config.toml
num_hidden_layers = 13
hidden_size = 160
n_experts = 128
experts_per_token = 4
d_expert = 32
d_shared_expert = 64
hidden_act = "swiglu"
moe_layers = [2, 3, 4, 5, 6, 7, 8, 9, 10, 11, 12]
router_score = "sigmoid"
normalize_top_k = true
routed_scale = 1.0
balance_loss = 0.00031
balance_bias = true
router_logit_norm = 1.5
init_std_router = 0.0378
lr_router = 0.000917
num_attention_heads = 2
num_key_value_heads = 2
head_dim = 64
vocab_size = 14733
norm = "rmsnorm"
norm_place = "pre"
norm_eps = 1e-05
positions = "rope"
rope_theta = 1450.0
rope_fraction = 0.25
qk_norm = false
attn_scale = 0.125
tie_word_embeddings = false
parallel_block = false
init = "uniform"
init_std_qkv = 0.0194
init_std_o = 0.0
init_std_up = 0.0194
init_std_down = 0.0
optimizer = "muon_variant"
learning_rate = 0.00517
beta1 = 0.95
weight_decay = 0.11
lr_head = 0.0078
max_grad_norm = 1.0
warmup_steps = 200
schedule = "wsd"
decay_fraction = 1.0
decay_shape = "linear"
final_lr_fraction = 0.1
batch_tokens = 65536
max_seq_len = 384
doc_mask = true
train_tokens = 286700000
max_steps = 4375
dataset = "wikipedia_en"
Below are experts of layer 7 (counted from 0) of a mixture-of-experts language model. Rows are named router (the router's row for the expert), gate (a neuron's input weights, with its number), up (a neuron's input weights, with its number), down (a neuron's output weights, with its number) and show model dimensions 0-159. Each number is 200 + 30 x the weight over its row's rms, rounded and kept within 0 to 999.
After each expert's rows: a language model's description of what the expert responds to. This comes from a sample of Wikipedia text that the model never trained on.

# expert 25
router,170,232,202,211,175,203,203,162,257,201,187,213,211,216,217,181,253,197,256,190,229,199,221,246,216,211,181,218,167,175,181,189,187,177,247,194,226,185,218,194,218,238,206,231,206,196,245,162,136,211,188,137,149,173,188,208,202,194,248,200,220,166,236,209,169,210,293,169,200,220,285,257,225,179,234,208,154,212,208,167,218,184,230,228,181,186,158,200,172,178,200,195,193,200,223,220,188,218,301,190,150,119,243,198,174,188,183,223,204,195,246,203,226,210,187,167,198,221,227,154,245,222,192,214,197,222,131,229,189,218,164,224,175,215,256,236,185,191,167,241,244,210,210,211,199,195,229,198,186,165,223,166,200,234,173,215,212,201,224,169
gate2,219,179,195,185,223,241,222,191,186,190,208,225,177,241,224,181,188,175,201,238,186,255,201,195,191,212,181,182,161,176,202,153,184,163,183,205,261,224,229,250,181,198,205,137,183,248,177,182,180,223,250,151,162,182,179,211,188,189,172,250,155,190,141,188,168,168,186,187,227,267,211,166,153,171,196,193,213,186,204,251,185,183,205,162,275,210,198,202,213,201,182,131,250,174,240,155,239,239,224,138,200,225,223,275,208,151,173,221,213,185,169,188,205,201,244,205,202,210,200,207,172,253,229,191,204,197,164,173,163,234,227,201,220,193,151,243,233,191,196,223,215,225,173,199,164,217,182,181,237,174,258,194,219,195,232,179,214,205,123,177
up2,182,218,249,179,178,231,280,172,174,200,184,163,152,206,188,198,229,184,117,210,169,218,251,142,172,197,206,219,167,214,175,219,197,211,222,215,220,155,229,202,222,151,193,176,195,171,205,167,179,216,194,183,149,148,158,217,178,171,221,186,184,203,191,205,223,168,187,180,216,178,219,228,205,194,190,193,212,184,152,225,157,231,160,174,192,158,185,184,224,197,216,205,182,209,194,189,232,244,196,183,184,215,199,233,152,199,212,255,231,174,192,166,240,206,150,171,228,158,199,186,273,101,235,233,192,242,235,174,220,137,190,185,223,234,188,202,241,186,168,242,160,250,200,217,217,228,192,216,251,199,228,221,185,235,193,239,232,154,245,184
down2,175,203,208,218,257,242,171,157,186,199,182,248,205,212,192,214,166,163,151,155,230,196,257,241,231,164,186,188,166,223,234,204,219,282,186,211,208,192,190,197,179,170,183,237,172,222,228,181,164,252,207,234,192,189,228,203,184,217,193,173,253,206,242,203,173,181,234,175,223,149,224,193,213,145,200,213,184,215,186,183,155,190,145,210,235,176,198,141,191,210,175,274,183,235,177,189,176,184,203,184,198,259,246,262,186,228,188,185,174,171,227,191,201,252,205,187,239,191,201,159,222,219,230,243,201,213,242,204,127,193,158,173,224,174,231,204,246,224,216,195,170,176,243,202,245,224,201,220,144,175,186,200,221,191,176,241,140,182,245,176
Years, dates, the

# expert 18
router,229,220,189,241,178,212,171,249,233,205,225,212,217,223,230,214,215,164,212,202,230,149,124,201,242,225,238,178,212,220,216,215,224,245,156,210,206,208,149,175,177,176,230,172,208,182,248,220,227,254,231,215,194,170,228,212,183,246,161,188,203,206,139,235,208,201,188,191,222,150,198,187,155,210,184,220,191,137,181,239,179,180,163,214,222,204,186,232,229,259,228,238,224,223,175,198,214,180,137,176,241,221,205,206,277,213,211,223,184,243,242,231,254,211,184,253,169,202,151,204,172,207,157,182,229,207,208,168,219,221,195,168,230,247,254,176,203,170,166,224,131,226,186,182,190,223,166,221,166,179,169,224,201,218,159,179,173,241,238,230
gate2,179,158,194,264,160,209,251,204,202,260,198,180,182,218,179,179,144,176,148,178,225,189,194,195,184,195,256,213,221,230,121,212,209,201,174,177,196,224,173,228,200,237,161,201,161,210,184,204,177,190,230,219,180,187,211,183,214,252,220,243,143,260,156,212,243,172,198,167,197,203,144,196,229,203,226,199,244,223,163,238,250,206,264,172,160,181,178,179,225,225,159,161,167,209,190,192,153,216,173,166,282,215,218,220,217,212,177,255,169,170,206,211,216,198,203,189,182,168,214,191,210,189,182,177,185,173,197,222,242,209,235,178,233,248,148,187,270,208,173,209,173,175,173,253,221,228,219,183,212,211,219,183,194,184,170,199,156,208,134,196
up2,199,236,166,219,147,155,196,185,187,250,173,139,222,232,200,205,186,155,195,174,208,196,157,192,196,175,220,204,259,214,210,244,156,181,166,224,168,232,179,185,219,200,243,186,247,181,196,209,264,214,201,186,191,175,249,187,221,229,177,203,227,225,230,200,181,189,219,227,218,156,144,195,184,226,163,209,243,152,210,234,151,139,220,235,216,177,201,182,204,223,159,228,243,167,241,176,185,208,230,229,202,190,165,220,216,223,184,189,164,249,238,271,208,231,207,280,209,199,204,180,246,156,187,231,142,221,220,184,235,220,146,208,204,218,189,169,225,232,169,221,175,192,150,148,156,176,200,141,216,171,244,211,200,186,199,172,181,221,198,243
down2,212,208,152,178,180,199,170,212,161,215,227,165,216,157,206,246,239,176,181,226,130,195,220,196,225,197,198,170,210,187,173,182,195,232,211,206,186,246,179,213,260,179,206,185,184,212,253,183,219,188,207,147,203,224,212,190,250,186,225,227,197,163,162,212,271,249,232,196,222,214,125,175,175,195,209,163,227,201,208,266,241,174,187,284,220,211,212,200,222,218,202,212,212,191,208,207,210,228,185,178,241,226,226,237,182,157,220,219,233,200,203,208,226,235,191,162,204,191,176,202,171,213,172,171,191,187,153,231,194,219,217,219,233,282,181,207,190,179,215,254,205,262,210,230,280,214,184,183,175,145,211,259,266,137,178,160,200,213,189,208
Accented letters, connectives

# expert 46
router,230,223,190,182,200,177,211,172,217,177,191,184,160,216,180,174,197,167,228,177,217,152,142,204,176,230,174,207,145,183,176,194,180,205,209,198,191,219,168,208,244,206,232,235,266,240,248,165,154,206,224,199,161,237,182,217,198,221,188,230,148,156,202,244,185,232,221,185,191,189,169,262,212,162,191,203,211,217,218,193,211,152,281,168,228,200,182,163,245,188,150,179,160,240,193,191,199,235,258,181,190,176,188,190,216,176,231,222,205,218,202,246,245,147,204,163,171,149,219,228,198,236,169,189,220,240,195,225,222,190,171,219,194,214,179,244,219,158,144,275,202,165,238,189,180,243,199,230,188,161,225,141,153,217,206,198,273,185,202,208
gate0,210,212,144,142,166,184,155,225,190,223,200,198,167,147,209,227,143,201,190,192,138,201,234,206,182,210,220,220,164,222,174,217,198,144,191,232,189,209,163,201,161,195,193,178,207,184,178,250,173,221,219,226,174,216,195,182,239,224,204,223,178,217,174,197,236,212,199,229,177,232,171,190,173,197,202,238,167,201,178,215,220,179,219,197,238,273,130,153,157,197,175,220,201,250,195,206,174,207,158,220,166,202,146,169,244,175,209,209,231,221,200,188,227,150,184,196,226,186,206,171,218,187,119,189,220,174,212,168,205,207,227,174,236,222,256,220,150,171,189,186,245,228,247,211,237,237,184,161,200,169,221,214,179,96,161,152,137,194,199,211
up0,188,221,199,160,233,246,153,195,181,211,209,265,189,227,192,189,214,234,150,184,205,217,190,240,203,217,260,159,167,214,227,258,188,224,230,198,239,200,198,165,208,201,232,187,222,223,235,190,210,188,239,192,183,167,210,274,160,184,219,244,205,197,237,262,195,217,210,206,172,218,186,211,213,207,193,176,205,245,221,214,192,192,154,232,176,199,303,245,152,216,199,157,230,137,219,214,206,207,236,199,219,190,228,222,195,200,200,157,193,231,204,202,175,247,182,193,183,209,222,210,192,192,237,183,290,250,200,181,171,183,192,176,184,137,219,180,200,247,209,199,161,235,161,202,167,228,217,196,277,232,185,223,198,256,210,258,159,201,184,232
down0,198,210,232,194,228,223,216,233,160,173,167,256,213,248,185,203,253,190,174,235,252,220,271,177,186,180,209,199,194,200,188,206,208,232,229,209,170,217,213,221,225,190,253,162,158,145,171,217,198,187,236,181,191,192,191,150,176,216,227,231,187,188,154,217,235,246,228,195,182,185,212,175,182,182,213,251,194,187,233,233,177,248,159,220,184,212,166,205,173,232,243,245,178,216,192,229,250,145,225,206,215,182,209,187,152,206,241,174,201,209,213,149,222,193,199,209,176,221,153,230,191,174,202,177,230,164,193,267,188,234,202,197,162,168,210,160,214,178,225,149,195,251,199,225,195,242,142,253,266,243,172,238,169,186,261,142,165,189,175,181
Parentheses and family/school nouns

# expert 14
router,175,242,203,221,253,226,225,182,166,239,200,176,188,193,161,198,244,280,252,216,181,124,167,218,205,209,216,254,221,227,288,248,134,215,163,204,249,198,198,166,159,222,151,218,195,191,184,208,185,200,158,218,168,186,213,144,215,196,237,228,205,215,174,170,199,151,203,128,202,226,205,208,188,236,182,241,198,247,179,258,237,208,192,196,163,199,213,194,200,198,231,212,185,214,190,190,154,199,175,157,176,237,199,232,235,154,204,223,218,215,189,215,256,179,239,187,194,182,239,171,235,173,233,220,196,216,188,209,220,239,221,217,200,186,220,229,214,170,234,193,182,205,193,219,242,172,145,174,180,181,221,219,146,234,218,213,237,139,214,171
gate0,222,211,209,213,183,162,174,201,140,181,196,227,185,165,199,202,165,168,253,206,172,252,180,224,203,261,238,216,223,134,183,218,154,198,185,218,194,217,232,200,214,167,178,215,169,154,147,213,228,206,175,237,188,224,220,152,243,192,234,194,213,194,186,176,195,205,186,197,238,180,190,187,151,229,252,157,192,184,170,241,226,242,176,201,200,236,181,171,199,180,231,182,206,161,183,188,253,221,198,217,256,213,178,186,174,202,194,173,198,203,303,166,183,242,138,174,173,160,214,173,185,173,249,217,176,197,222,187,188,211,229,160,225,168,228,215,197,254,239,200,193,137,261,219,195,207,221,219,183,131,225,241,221,234,206,133,225,207,196,223
up0,184,209,180,197,155,162,129,194,205,204,135,175,188,222,212,209,203,202,206,236,155,197,134,164,219,178,175,219,244,255,178,244,213,199,212,222,156,246,192,210,161,209,275,187,220,183,215,194,173,198,203,181,192,244,194,220,245,193,178,192,209,198,205,246,218,221,174,185,220,182,185,178,299,158,180,232,197,207,176,162,191,161,242,192,171,207,218,213,194,188,201,203,177,183,215,190,178,160,170,226,138,203,251,208,220,160,251,182,176,154,147,185,224,182,195,194,167,156,224,199,183,221,242,245,207,236,190,223,212,178,126,167,174,181,189,166,228,155,224,171,250,254,206,174,209,252,192,209,248,190,200,154,185,196,213,187,148,242,188,178
down0,158,235,197,136,184,188,228,175,166,192,169,191,165,173,193,177,184,189,157,195,157,203,181,214,184,285,195,236,188,198,193,225,212,182,203,179,178,216,208,225,198,232,188,154,206,228,212,189,205,183,166,180,194,238,154,231,200,199,200,170,199,239,192,228,206,180,249,164,207,223,187,176,227,225,216,207,218,189,241,170,228,170,170,211,173,184,230,195,210,252,204,120,227,178,220,211,174,168,198,178,192,232,135,204,198,181,256,211,238,250,179,202,178,213,267,226,212,183,122,189,244,187,190,208,185,229,191,177,210,178,219,232,239,226,159,222,188,198,180,169,150,214,142,193,198,284,217,274,198,233,160,224,193,143,224,207,222,202,112,203
Coordinates and articles

# expert 27
router,156,231,219,219,207,195,191,195,172,217,240,170,234,201,181,162,200,253,202,181,237,233,254,237,229,223,203,210,178,199,197,232,175,216,220,185,142,216,196,203,238,193,188,139,184,223,224,233,152,142,238,197,172,158,207,207,244,206,204,186,229,250,169,278,177,188,279,197,223,179,233,206,167,167,197,246,196,208,215,191,215,185,198,227,175,185,205,183,209,226,220,179,210,222,239,194,148,237,208,173,191,92,185,181,134,178,214,290,208,192,234,193,248,211,220,175,181,202,200,192,177,173,203,194,205,221,268,188,221,169,142,197,222,182,206,220,195,197,168,166,175,209,217,162,145,189,216,188,239,250,190,186,160,212,233,205,222,228,230,219
gate1,232,257,220,184,187,244,245,202,206,255,172,207,238,180,171,181,201,211,241,202,162,156,256,226,225,191,182,202,141,260,230,225,152,215,207,186,187,209,201,184,229,252,227,179,173,203,207,166,229,173,200,211,162,176,210,248,212,203,184,226,180,219,200,241,252,159,228,176,289,221,176,207,173,208,208,219,179,208,196,246,260,210,205,214,213,203,201,218,145,216,189,192,222,241,226,175,164,242,202,232,233,213,220,204,139,229,224,144,154,247,218,192,207,235,178,221,211,180,222,177,186,187,236,193,204,254,186,203,192,190,235,180,198,176,180,167,181,146,181,186,198,175,207,136,200,204,209,218,227,231,170,279,244,206,241,265,198,212,198,251
up1,241,277,183,238,161,203,205,177,188,236,179,141,179,170,204,221,195,164,198,175,221,219,160,244,163,200,161,198,244,250,243,162,170,184,237,208,156,198,162,175,139,171,257,196,153,232,191,196,117,184,186,187,207,197,217,193,199,224,173,245,187,200,190,242,261,191,222,231,202,188,203,212,208,195,222,204,194,228,172,202,247,194,176,155,200,198,186,180,177,196,219,197,195,212,195,206,212,191,172,271,216,196,174,200,213,240,176,198,184,193,278,147,199,249,184,211,191,179,195,230,227,228,138,179,166,155,183,230,205,252,192,225,215,150,158,267,203,186,205,239,240,204,227,161,233,198,243,194,207,171,146,233,181,202,229,207,185,186,159,227
down1,181,184,116,249,174,215,175,170,242,143,252,159,208,189,211,207,157,269,219,169,196,175,249,179,218,225,201,228,252,163,188,185,211,184,202,174,173,173,220,201,191,191,154,222,170,206,175,242,201,189,193,223,180,198,173,247,205,216,163,199,223,216,201,232,239,203,199,182,152,198,195,173,203,188,185,227,231,224,237,183,149,217,209,263,209,227,223,199,197,151,246,240,193,158,199,255,175,195,170,183,175,134,203,211,176,226,243,181,200,213,193,201,233,193,205,239,184,177,179,162,202,142,234,183,207,212,267,219,234,188,139,195,223,203,133,227,230,180,194,178,193,169,195,153,271,231,225,216,189,227,217,173,181,156,159,173,229,165,221,164
Determiners after prepositions

# expert 39
router,243,200,197,176,214,237,179,194,185,199,226,134,223,228,195,193,192,215,194,184,167,270,158,153,208,205,188,215,264,157,215,190,212,220,220,163,205,237,232,202,239,163,259,163,189,221,177,188,241,168,176,209,186,222,199,192,216,250,223,182,188,183,150,237,189,175,180,177,184,221,211,158,174,177,208,237,161,177,182,163,189,162,217,198,173,215,190,237,183,182,226,208,179,211,267,208,201,201,167,189,256,241,175,156,158,155,220,183,240,201,210,169,131,186,199,219,149,143,199,195,193,203,257,152,223,246,199,182,222,184,158,255,213,240,159,187,256,234,213,163,166,187,193,214,150,196,180,184,174,212,200,272,199,183,213,155,137,188,181,219
gate1,212,234,223,220,233,187,174,179,218,205,244,233,193,187,174,236,159,235,237,165,214,156,185,239,258,153,241,202,201,196,224,155,256,156,196,219,183,200,213,248,223,198,203,197,151,172,229,212,181,148,187,195,150,226,208,191,265,230,177,200,193,229,193,192,181,152,194,208,243,202,211,150,159,228,152,235,242,219,245,199,162,174,225,214,196,247,220,240,234,220,195,174,195,205,171,244,160,142,178,227,229,212,203,210,181,186,179,205,220,198,146,226,230,182,223,233,208,140,156,207,246,186,218,206,259,146,199,216,173,202,167,192,211,199,143,172,171,227,170,217,185,137,226,192,220,241,237,147,195,151,193,219,197,195,251,192,165,228,231,214
up1,222,248,206,264,215,213,246,147,215,179,220,205,214,243,247,178,169,226,187,275,214,154,211,211,216,223,204,214,229,165,180,208,159,195,159,171,213,239,217,210,217,204,210,182,170,205,200,208,163,223,187,213,185,173,222,150,240,235,187,183,197,202,202,159,223,187,206,135,187,195,161,224,146,233,192,182,198,191,171,198,190,219,175,234,205,156,222,207,249,194,142,187,188,214,179,192,208,143,187,198,209,197,309,238,170,177,207,202,165,238,153,223,196,181,207,215,254,141,230,180,171,173,230,231,160,224,198,205,214,205,212,266,199,180,221,233,213,221,186,266,176,226,234,166,195,207,180,240,185,255,174,201,196,225,255,274,209,219,219,194
down1,141,170,180,197,195,165,220,184,185,166,231,200,246,206,192,240,241,198,178,178,223,257,162,221,238,205,188,193,170,118,213,163,178,155,200,188,184,209,217,192,171,208,166,209,223,208,269,211,168,156,208,191,252,245,217,218,214,139,162,210,211,145,185,147,179,175,192,215,155,197,154,238,156,209,138,283,205,215,199,164,211,152,152,226,176,169,198,191,187,204,233,201,185,207,206,159,204,162,217,200,221,179,245,173,197,172,186,186,198,192,263,196,166,232,222,218,165,127,191,257,199,180,189,201,201,180,210,214,215,216,207,134,224,216,180,222,196,227,205,226,218,211,254,264,203,205,219,217,211,148,172,209,190,144,228,204,191,181,192,222
Vowel-led inner fragments

# expert 8
router,170,224,179,202,177,184,222,174,218,203,187,229,187,231,208,168,223,186,243,176,213,184,223,228,198,184,180,200,193,151,186,206,189,172,248,190,249,202,209,184,211,220,212,215,211,192,255,202,155,203,186,162,107,178,197,233,179,182,231,213,227,168,202,213,187,225,292,173,156,217,264,268,218,188,223,225,154,198,199,175,216,180,222,232,182,210,162,175,168,194,199,186,201,182,180,194,168,202,360,168,183,109,224,205,166,190,207,226,201,206,244,211,216,197,195,147,224,183,221,193,232,237,184,225,214,218,174,193,205,205,162,185,197,229,239,236,203,184,184,254,239,219,198,232,208,182,203,187,173,159,218,185,186,231,181,191,196,189,208,166
gate3,201,144,202,170,169,141,209,196,197,182,219,217,191,185,203,147,240,166,202,130,178,207,181,179,207,183,282,237,170,216,202,225,216,142,194,214,173,189,199,234,183,195,184,176,217,259,213,241,182,250,205,174,164,208,198,207,207,227,206,235,262,195,169,169,222,242,219,253,198,210,199,249,163,209,194,190,151,200,212,208,212,248,173,241,213,214,173,271,202,229,201,141,134,223,145,141,175,220,215,160,191,201,198,209,217,227,191,154,200,197,184,240,204,189,204,177,205,198,208,211,194,120,170,189,248,184,196,163,172,167,271,145,248,174,187,183,195,172,208,250,180,191,167,194,212,141,194,218,212,183,216,192,213,209,216,201,205,159,171,236
up3,222,238,219,205,195,158,171,227,179,148,236,162,203,205,192,231,184,196,240,167,143,242,206,148,242,173,219,215,160,132,194,230,193,183,160,205,169,200,198,143,166,170,223,209,234,202,145,202,209,244,134,177,195,223,189,176,208,202,253,209,198,216,158,217,198,191,232,205,206,225,225,235,232,191,212,156,143,222,175,180,248,162,161,205,198,224,230,221,191,225,177,223,195,208,189,241,168,220,223,184,208,186,195,220,177,250,182,162,177,222,214,155,156,194,244,238,203,205,223,230,212,184,166,143,259,271,225,209,189,214,226,173,224,191,243,217,166,261,169,210,195,179,255,193,200,158,200,227,274,235,219,235,233,181,252,203,213,179,190,201
down3,161,165,158,168,224,217,223,182,190,221,239,173,248,245,201,192,236,180,186,224,210,205,190,246,266,212,178,244,230,281,200,200,208,143,202,206,218,221,191,242,187,185,210,259,246,228,226,167,198,210,258,144,141,190,173,152,202,142,234,171,165,247,200,235,199,216,135,230,191,207,181,200,283,220,196,220,189,134,217,176,220,221,190,218,236,208,261,182,204,201,142,204,157,145,196,199,174,213,184,248,224,226,180,192,211,203,219,202,203,221,252,216,242,233,224,214,210,205,223,180,185,225,207,200,151,199,164,160,175,202,213,225,187,239,184,232,183,226,210,217,195,135,165,153,197,210,207,228,200,179,192,166,218,180,201,167,173,185,202,215
Table and code fragments

# expert 33
router,190,197,198,205,189,213,183,188,196,252,193,172,149,246,191,209,203,184,261,198,153,195,154,187,201,223,152,185,156,182,210,203,149,167,220,220,214,177,207,174,217,162,193,240,184,187,209,192,188,183,262,163,236,149,162,201,217,239,204,170,194,213,245,167,197,194,202,243,187,165,177,172,237,230,201,244,150,253,189,167,203,257,250,229,160,195,183,249,203,177,143,184,206,208,137,197,171,248,256,151,158,230,222,219,186,170,259,217,197,193,197,197,215,242,222,187,153,166,195,169,245,167,185,213,207,207,216,145,167,212,218,240,176,181,195,217,222,136,162,228,242,231,179,176,219,168,219,175,180,144,178,209,257,180,180,206,244,169,207,197
gate0,188,188,172,233,213,182,166,222,214,189,204,64,232,235,186,194,153,231,166,177,169,178,145,214,198,179,152,132,151,202,193,221,221,243,175,232,180,209,170,163,187,181,175,192,215,163,227,204,226,206,231,170,181,171,213,214,247,174,209,196,190,192,149,139,136,196,199,201,214,188,197,220,206,226,196,241,183,181,186,217,213,150,222,199,206,197,191,214,197,196,179,203,225,218,186,235,194,160,196,230,230,217,152,186,190,147,163,208,185,225,193,152,190,156,219,216,215,235,177,181,203,183,214,198,170,246,196,159,219,194,165,252,214,172,182,229,171,205,188,165,226,144,159,172,257,156,163,212,163,182,174,217,229,177,249,223,213,271,163,173
up0,225,190,198,197,206,209,196,247,246,205,195,176,236,249,222,199,156,223,161,216,202,174,136,194,204,137,198,147,112,185,184,264,208,233,160,209,202,174,204,217,139,201,146,186,240,171,220,171,197,148,231,214,253,177,241,210,228,202,190,179,169,240,196,219,170,269,212,153,235,203,210,260,226,220,210,223,153,190,173,217,202,164,204,203,193,168,190,239,199,223,204,189,205,208,196,217,212,210,191,235,210,212,215,217,196,141,205,225,167,178,180,178,183,179,198,219,215,227,177,159,199,122,176,233,162,194,169,189,252,218,220,252,237,212,175,200,180,211,167,190,267,161,148,178,197,214,204,185,172,172,181,229,240,172,249,215,190,197,156,154
down0,224,244,222,197,211,200,221,195,193,216,152,226,183,214,246,241,185,178,165,209,208,194,141,224,211,227,155,207,156,187,161,181,242,225,179,177,227,236,220,224,185,197,218,208,151,207,189,153,178,212,138,209,227,229,169,204,243,250,140,179,205,159,256,173,227,210,233,223,200,150,175,219,221,144,213,180,175,211,192,133,211,260,191,134,208,204,240,190,221,199,178,170,223,227,237,233,226,225,202,196,244,171,224,195,186,250,187,195,156,147,229,174,257,191,197,263,229,208,213,215,210,162,130,191,219,217,205,254,194,223,182,167,202,172,229,183,202,200,184,135,217,249,206,228,255,227,185,209,195,144,188,183,230,191,216,177,224,174,172,215
Line starts and list markers

# expert 28
router,176,205,207,229,172,185,188,165,254,185,162,211,216,196,207,162,232,178,270,183,226,174,230,241,196,184,176,208,196,167,196,196,185,171,241,172,238,188,203,208,227,237,214,209,212,198,243,174,144,225,168,163,130,163,195,233,204,186,230,199,219,180,219,208,183,227,274,174,208,239,271,255,219,162,249,226,138,209,201,193,243,178,221,211,195,186,158,193,172,191,207,175,198,177,223,206,188,210,293,188,145,126,245,187,175,200,190,220,211,217,246,224,222,206,161,169,223,198,240,144,244,226,186,230,174,207,139,200,199,206,153,204,201,234,247,238,197,171,163,250,243,194,194,221,180,197,229,193,170,155,211,163,176,204,181,206,216,206,207,185
gate1,185,222,215,188,254,157,194,224,256,185,229,160,189,210,230,227,213,162,215,220,148,245,234,182,202,80,220,226,183,204,224,160,175,193,223,203,193,234,150,238,186,146,210,211,202,156,148,246,178,169,179,208,195,211,223,187,171,168,206,159,164,167,207,100,212,196,186,208,192,194,182,178,176,184,244,148,253,180,140,188,191,177,224,167,171,184,193,237,208,171,200,221,175,202,176,200,190,164,214,244,213,210,193,173,187,188,191,188,155,183,190,204,199,130,211,211,236,165,185,239,215,179,167,143,202,211,193,188,158,186,158,183,204,165,182,241,173,182,188,191,173,199,263,206,163,207,184,203,166,175,196,222,244,206,199,201,211,185,171,266
up1,225,223,185,173,206,217,198,135,221,184,198,197,213,243,214,231,252,189,213,203,240,186,202,277,173,150,173,203,220,267,188,201,187,206,229,202,146,227,202,216,176,200,197,220,178,196,207,190,165,182,166,192,187,228,242,144,201,177,193,141,181,164,241,245,214,154,178,156,227,213,191,140,238,217,216,265,205,183,230,155,227,201,179,230,239,227,150,208,144,229,247,230,203,193,266,201,232,180,196,169,196,177,238,213,197,144,175,195,221,142,175,212,187,226,244,262,243,162,183,234,227,153,165,170,139,210,187,222,219,168,210,181,196,193,175,232,199,231,233,178,173,202,235,202,201,214,223,196,217,202,186,183,163,235,163,227,196,155,189,243
down1,205,161,229,110,163,195,216,198,246,224,164,215,206,210,214,201,216,192,244,229,179,218,243,232,155,248,214,248,160,222,224,226,172,209,189,119,221,223,163,217,201,166,201,247,135,193,207,214,172,216,204,226,206,184,207,188,231,177,188,179,215,188,122,224,201,181,265,164,256,183,188,199,182,150,247,181,213,184,173,240,189,153,163,187,170,201,179,174,186,217,169,197,201,200,204,187,173,240,231,212,187,197,231,190,236,227,214,244,179,230,186,173,148,182,169,184,184,184,190,268,193,207,203,198,279,219,184,205,203,223,159,216,271,186,205,200,232,248,140,186,224,221,208,160,163,183,228,238,242,172,205,187,157,229,230,195,203,194,193,172
Institution and category nouns

# expert 10
router,249,167,200,218,238,188,188,173,232,214,160,185,202,251,211,169,195,196,165,239,247,196,144,232,198,256,232,261,198,169,159,232,234,178,231,156,196,194,184,246,210,182,198,155,227,217,221,192,203,198,193,260,170,220,201,265,240,164,184,161,247,168,192,203,218,178,212,223,186,149,245,244,228,177,250,181,227,155,209,200,199,156,207,154,169,185,217,152,217,171,190,210,219,180,149,220,186,257,153,242,290,190,238,144,167,229,190,184,181,237,154,252,243,210,212,208,204,163,215,171,225,208,169,188,191,212,221,221,210,180,203,213,162,222,187,202,193,209,204,220,198,207,243,239,157,226,188,171,185,199,209,244,248,201,231,206,208,188,239,197
gate6,184,165,263,237,215,198,223,205,170,232,201,202,227,207,250,175,189,232,201,225,254,219,174,226,150,244,225,191,217,157,183,198,237,142,204,180,201,208,170,207,264,201,153,175,191,176,221,211,137,229,212,212,237,194,206,184,199,165,211,227,225,211,199,180,206,168,158,158,182,186,193,182,149,142,190,182,263,189,168,190,201,243,191,189,209,213,180,168,217,250,183,250,225,146,222,209,230,168,200,198,181,199,200,180,196,205,167,142,161,196,130,223,234,172,227,216,247,196,216,245,185,187,202,175,200,139,205,174,189,190,200,225,186,231,215,210,168,198,144,187,182,136,181,219,177,150,157,183,203,168,233,194,179,219,197,147,222,302,198,165
up6,188,249,185,219,176,219,161,211,216,214,221,205,199,151,167,267,237,199,206,189,89,209,255,196,254,196,161,214,187,203,243,211,167,191,206,186,206,189,198,211,170,182,210,214,211,188,186,121,214,190,192,224,222,229,222,207,176,207,201,187,155,201,201,225,232,216,236,241,222,236,224,208,255,247,190,224,235,227,191,181,206,176,198,212,208,210,205,215,199,204,234,156,179,238,169,189,194,220,179,230,216,221,230,211,204,205,223,232,237,210,249,129,155,172,120,198,266,225,168,195,169,150,169,181,269,255,205,209,168,167,172,195,231,158,229,217,184,157,230,244,202,211,254,234,191,216,242,229,209,211,173,178,176,216,230,191,223,152,184,199
down6,169,188,235,185,192,191,170,163,176,169,186,206,207,260,262,241,261,187,190,208,212,209,231,199,249,169,208,185,247,174,170,157,252,172,237,184,209,189,161,186,224,209,243,121,228,161,202,239,175,228,187,226,224,214,171,178,159,233,196,213,199,186,231,197,173,162,157,184,151,165,213,165,211,206,158,218,226,182,191,197,224,210,224,209,226,185,170,176,159,240,225,218,226,274,194,231,230,186,187,121,185,200,189,213,211,129,198,188,225,177,232,199,209,220,155,185,181,199,226,192,214,223,171,188,216,160,225,207,198,176,250,233,177,184,183,145,288,200,209,249,201,176,208,245,231,210,185,247,213,221,240,232,239,232,213,201,202,233,187,251
Table and infobox line starts